Experts of a small language model.
Size: 8 layers, width 192, 34.6M parameters.
Experts: 16 experts in each of 8 layers, a softmax router.
Training: a variant of SOAP for the experts, 4114 steps.
Below are experts of layer 4 (counted from 0) of a mixture-of-experts language model. Rows are named router (the router's row for the expert), gate (a neuron's input weights, with its number), up (a neuron's input weights, with its number) and show model dimensions 64-95. Each number is 500 + 50 x the weight over its row's rms, rounded and kept within 0 to 999. Numbers have three digits each.
After each expert's rows: a language model's description of what the expert responds to. This comes from a sample of Wikipedia text that the model never trained on.

# expert 8
router:501464511539577474564480503534546458502464507518525418523402563595507566552419483598490528475533
gate0:470584449476485505546498493505487501477511459486485536506497559588437479374564539525459429601478
up0:475534459500581490547569439506436493482551490486475495481381502592521418442442544500511519614474
gate1:559519560541466466536489562478385537552495555600523532471525561450564509377507478526395576408476
up1:425507511533419488419496490537473559509469484469529505509463559516506557517534439482506527509463
gate2:520512459498548544482457471518495479453534479432468525538369515546550506458516529632586513582497
up2:536530450453494561504468494509521488468512474470421437548493587493515532447476491633511478562522
gate3:622478413501491581414443478466560511518474516551488485503480502525467580506538540502514454609498
up3:617533567464475547416492515528562536583548563501477587617529533536428548520503522578532425631488
Description: Digits, prime marks and units in coordinates, tables, scores and measurements, such as 44′, 3200 rpm, km, ft, million.

# expert 5
router:524499512561471440485524451480543503514537544502363494524507483441495623485592427518458547519430
gate0:528460523435491550600493589404450515458410568526605571510556512451525514537469507544500475556467
up0:480593541584559483408490491517554464484465453449435522511449531532499559477548516461476499433505
gate1:442581491565507475489483519534507490520510598591564425445505547504530523519558485471519442544586
up1:426474532524443442513497503475536541600459539502525488486571526488554524462523529536405541513528
gate2:475474497445488521491495478545436531476499451575547489511513494452488474469510458512507503470413
up2:518464535485536506477489481559528505541493497560442531545466396472550557495508448448546570543436
gate3:483488507412489566392450520442505465463468486462529559442482559477450480498520443530533529427541
up3:449401590540433593491451427516481485497528491492397526518483505532531475544544472390458497410540
Description: Commas separating listed personal names or places, such as Jerry Bresler, Larry Wynn, plus common first names like William, James, David.

# expert 9
router:493453527562471507568457467507545505557444459583539518482412528534605417477610528422556499522575
gate0:462481569540511513426573468565561509491422536532493488535414573464489475579484556447515502613596
up0:490465553439499491527548425579466592530397559489472417564495520492549402569451548521499509473516
gate1:571542564515430450479463503502572485550468508463479515453466580405553591501583441500414546494625
up1:449533495512457542457430472372446508489473479535603417559518535503521505477435531491458453455433
gate2:476442484527577531499442471324328490546469557521491390586487531484509468585498441484467535516498
up2:486505473420504481536460451610581487383527437555530489432525502506509548525455479520431504612560
gate3:633421475527485520526534451474522507551516534457447510466587437493534486522577465509511547539555
up3:520491473506525506473511489560465433610543482516549458519472494453480389520526476438565487557448
Description: Column headings and cell separators inside data tables, such as Player, Votes, Candidate, Total, %, Apps, and pipes between numeric cells.

# expert 4
router:510567545576469534524509432469478483459463450506499527500385568554517551544496390492384448464516
gate0:408515482504549539487463563494464565424459510496524525462474567511503500453546590452421498490424
up0:533450463498448504524532479428568448543506518577454431510527442441487417519475442506520487502478
gate1:533473508510500569550529465514527526529454499452467561532503493538611520482532510544428466540387
up1:487451480353484617506458422541516386560525570471408544529506444524426559439521528502494545575562
gate2:444623513533467543495520548397532526494446505487512484409614512512462457465563522479573462503509
up2:376484495418479458517401479403442505466503551456586491447481470563475501458428489449459538489507
gate3:500467531587393510525553488530462546506533559473584590484504557451500422477548547579493489552528
up3:503482422466594535552422511435416513489469536428527465495472477569545465564478502532406515464421
Description: Sentence-final periods, closing parentheses and quotes, brackets, heading = signs and line breaks that end a sentence, heading or list item.

# expert 13
router:497518540459498479435475486572545511558527540590447561521588540576565458532488500517528576514526
gate0:525401413465505499463510467548574522516432465528550528573443390531497485464477487572453553598471
up0:544525472502531612525540407421580580491509518473432588467559546465474510551459527496550519489502
gate1:577442459445398425553517521532502472530524430519474561569484572535526500479477556481490451514403
up1:554506586553562494523465485550522472454446478527456505463597435537488571509505521512460514495652
gate2:480494478564483401547577605520556469497527533437553475456542492513516546515543444502501601494560
up2:571530450542474532474491540434473517604546556538510491544619463469571511440470395594512445468584
gate3:558518480497470396507473538530582483447576498461444550547528439523510531504452511535479488592403
up3:513437551494482539518497507578469393556400513512539417517536480476521503434432434529461462576526
Description: First capital letter of a split name or word after a heading, quote or parenthesis, plus opening ( and " marks, e.g. S in Saunders.

# expert 1
router:565551459506562606433444526489574469463530491532583566465549494521524512476453501509524438477514
gate0:412395513463511519463509518439483465493524452463553491541554381413513524522524518617459501486581
up0:482502553409493530488471543487422475480550502512433593491523469468530536536552566617478515489536
gate1:468487479479429475474519465547549475424557434494545437426414465535418394485520468589502490465614
up1:494496514454544496552494485556552429537536389503508484513430466487428407514492470486473462449457
gate2:547543585463550564425473547484452528534548591514487523464538565439513430466565479512591514414519
up2:448534531490587541446528528480479523522517558493477461549573515394410466556523441568531367420485
gate3:446620576517477482531475503549506434568454463586484448544458553500548586582540393493469490589568
up3:520450414578477460455595449404538583536513524486489509470501427470471384404522523572535459529461
Description: Number tokens, especially day-of-month numerals in dates such as On 14 July, October 30, plus counts like 5.5 sacks.

# expert 12
router:601528445487503516450495411472557543435495548456499563512460432353530436521526557540530555486478
gate0:476441450577537592472487505524483547484549562461562517525401412497499446471481466448495667410571
up0:550500468491464544447549588537413509495427548505505511465480446513541420530492547555491474542609
gate1:499456478492451551502422471536489443478568539536588535524485456480461463516435544629467497430498
up1:521549397555471666493483413451518534538514475535510512532486504491474483428406448526466399421488
gate2:485520512549511463501526412446551502502475505424469445560419509426505457391581518475552557525480
up2:537498491462579449482524447498584520558406481457531455554485495503502470431441496484549521499434
gate3:491626471381493406559382488540485507470558551468471486432554510548538476543523501468536465483452
up3:506498411535544534537497494450501541462546535536532495547477562438577501413436507430507530594532
Description: Fragments of Asian, Central Asian and Slavic names and places, often in sports rosters, such as Guliyev, Kazımova, Yakima, China.

# expert 6
router:462497454390437477492508539533477427450517506410475520632496433513411412460521415501457510556351
gate0:525470534506434483500519531525481485513420521490510401442444487546490595456441538474446599484522
up0:470514479454494626449531572483517532553413488466462531482581549461489511404547475495501502445529
gate1:540497503479432416507455467444490550472471464586570423560573536520456457481569458444449543538480
up1:443443461537558631500520546538548470502536518441515472482523468484497531446488587534468425567439
gate2:555439508520512567496432505500501478538508494589522456451398483441512494526529507446470506518538
up2:401545456454488457542552424481497417532533497465438543587457518505541581550491517456548484452400
gate3:494445419554517550443595548430473623521432514579545510518511628494522497481558466484520537482506
up3:565522591410531520583538525573535501471519421458423532490488538416513574545496488496450559467466
Description: Prepositions and determiners that introduce a phrase in biographical prose, such as of, for, during, after, his, the.

# expert 14
router:553541487500460454460536472581507542529514488434488503389596484484467451428421549486539351547511
gate0:518503463496493491548529558501475485517540486599457443488557555477466575527421564566482504563632
up0:453412432466463547542496564590502457482532497542481411460482503475466524579482534452531502503670
gate1:515486461593438444524449456501438442520513507542444500508562547570550593490481434541492500536568
up1:563564556619505481500585502531612521570545561502534560508537503469467546492455552536448493523443
gate2:494557527466544552521454505537538543458476482478575503489497457486519583458446563510481606520475
up2:533560507466497483498522546509554505494395521412501504481426508508558491463539526443510550465541
gate3:572388549453465535387436492560465555534500569502490384532485448556493498469548491581453467493444
up3:571474512536424486416345426495452500438502488466491523465540499494572550403564519502427544517473
Description: Word-internal pieces of Western surnames and placenames, such as -ton, -ford, -ville, -son, or Buffum, Crockett.

# expert 0
router:518505533514475384569490455552455473556527479447455397433526405498547418548566600414480527491463
gate0:519480490505480488479471523590529512531585469547503453541560538401493498424520532525467607530500
up0:598479567518443472551471487490574388519532467515489494463519539536462491528533571501410473555589
gate1:549522507578427474456448491520453548390517496460471396463504472480618547552486533568502465497472
up1:545493499553473530445448513530503577449547463480475502488475527504608512535520447501555512468555
gate2:520404564450453501457462448491492583484436564555513530444511579431425520457554517555501483487490
up2:490516526538537528514492583470506471443571466496494535512478551540527545520485600467517551536452
gate3:600517455487489364454451467471530552526594485502498557466555431477545586383494554484484430480475
up3:486518464432491431586455470496478481501491551553523566584427509428467513527519490524573496441421
Description: Short Romance and prefix-like pieces such as de, la, des, pro, bo, plus blank lines and = before infobox or section headings.

# expert 3
router:527500520483544528453525518508484537482483485525518566540467484558530541523481483433561528498488
gate0:533442446502604526430500510536478592419535408527521498478562475544497445466406440517543523567478
up0:499481469496480574577427513509478431455452561495427446650462543499544513522488485558566461467510
gate1:547482527436489540469562431515516503479500547458443468490432515426465423505431473494438431541481
up1:563622479495462426550575546423362465467494592468461518462489457485502537599427377453457486503474
gate2:484458628490500446425537434540578430446514525495473516543484535459543386494508589475456451505535
up2:508472377565483507536400424436477485401534463526583517523473506486407472554535435489463503490574
gate3:456584543501559568526513430576564514500473410448525568460412617488430476481420473477512505567513
up3:474415490590497555438558504460597390557416483497483452458502544569513459450562445442420427534585
Description: Pipe characters opening new rows of Markdown tables, plus recent year tokens like 2024, 2019 and succession-box words like Preceded, Succeeded.

# expert 11
router:492448444529461543491495565502359443415429513450486524458585530487486508432517526475530451519478
gate0:555552471448414549550505454505455553556492567494544531444556410547488421475545445529572502563472
up0:538558450438427475428515399489472491486491486458598452576505471487544513467599569573456472566516
gate1:538490474393444518499448505462430602540417573418579482372485468529469495457445538494531400518537
up1:525489476587463448465493547467488416549462484566487542443557530546429480578474473455431512593493
gate2:541519521545473577495440391489493463537513528487617449504487483471468475468451555548505431467536
up2:519524523557501505420535539466458528544477582486517400435432444564452500479429468523491493453508
gate3:548560469426566436514441453466418494517557537491515535477474569387436528587533452557523578520546
up3:491498567522474513520494524497442494454500514503520515520496535566465492480520505462384441556511
Description: Word-final pieces completing a split word, like -ing, -ed, -s, -ly in well-being, proceeded, plus object pronouns him, them.

# expert 15
router:461450504545562543548512560555431518553545464433528371545487459557470514480443508541435493503447
gate0:430475534465499541499496506497448514492551505492575448571392443472489522478496496550418467520530
up0:461500468483588564400500506459480489446489487522477555458666578557487509469516570456531492560495
gate1:541561399531528436523508398660473458531440480464523526465524397469409493504504420545502456502505
up1:459555551481400482466524514497557547491514463442584456517456504537559489528560488419453373572538
gate2:570498516540649575378543468464484582563536492470474548472516591637527533478460467385496455462445
up2:546521453568528553508444513423546482520410546501422566492520559592433517534597420527445518502526
gate3:449537509422504456540497521539481475492539437449518446625509471512504372572581477525429492534506
up3:402509471433525491489470458514525497560519513475443581508425540452470513473577437440512515490482
Description: Articles the, a, of and hyphens in descriptive prose, and pieces of scientific or anatomical terms like nucleic acid, olfactory, protein.

# expert 2
router:541464498465457438493502562385429468511580544527407468448549538509495419544480496471452611480574
gate0:482448531499462558542462493490462467448433527507421454529464501509446540482527513570439452542509
up0:567377529527434514440430483525544506460470509472482536413542462419402504378530397506431581516533
gate1:531517479437555532492464573483498512551546536552536475550471415511501553510571515533596504418516
up1:513557488502493470509487465546508514503437418531608493506553550528495477488412476500462419450444
gate2:580444513534457584479473494494520542403458633492514527514545470511508428496472480574497542544509
up2:373494519442504440456544473458549506475494429523479529511492568540576479558411505496387535522577
gate3:535516480585424469498488501459466474434484452429562551527477537445580545545508482392534507491515
up3:438474477494447434460485539576442537532407457471533433501468516594502409428485554499505442483483
Description: Forms of be, have, modals and infinitive to after a subject, as in it was, it may be, had been.

# expert 7
router:446479444425554445482425451468483518501495561505519520526555577468524571574512522523551554505634
gate0:501493481543593462458474553478485498491562541540494505608455532534506523548475529489512499428449
up0:544399512432514588571509408502446431508480530504556441493570503493518472499506533454470476480483
gate1:467505517450569536537570544498524553515547485491491569545466488517484432507553491530526550548480
up1:521431543454382498514477516553559501470523537534400455505516600541610479500608452466465502478513
gate2:535515471561501536573440526537503538562453426520434535420557593473509525604505469498579407556513
up2:546513400391564436516497492556524451493455448524491527396474539459499563512545502531556463556504
gate3:520488494578469443494522442464502413577480445497356525452492505448438502474496398488523466484498
up3:480535500509523497460511528470499558572506407471507464474456488548463515486499615499456435497588
Description: Coordinating words and relative pronouns joining phrases or clauses in running prose, mostly and, plus which, who, but, what.

# expert 10
router:451484530480561524531529589476499541550454514594542541507464561488453475477562548464502436436477
gate0:549370581511449436519484532478488491500565651520482499484475446482483463504476485437513530395547
up0:553505547500495485560576506466551458426437447502501464458525513534467450518590487616515506529462
gate1:531535410504458488520523482437481461546452487558493429506445534464476462473505464582472498547445
up1:513523500445567544666481490533506503508531460467425508466522540517452496487460521480468552522586
gate2:480546482451468430530482515566527485441532468466506522464580386469416479606509535491478479538566
up2:410467603462567564550569512513520513489555462573463538537494487482585511475543472446499516462573
gate3:477587455508579473423545500533454490496540465487506566428420519478539537474458552627503528462490
up3:461469504505478415477533449391455523491515480458546486440501468439529532467482526470480525492414
Description: Abstract or topic nouns and word endings after the or a, such as film, part, war, period, development, forum.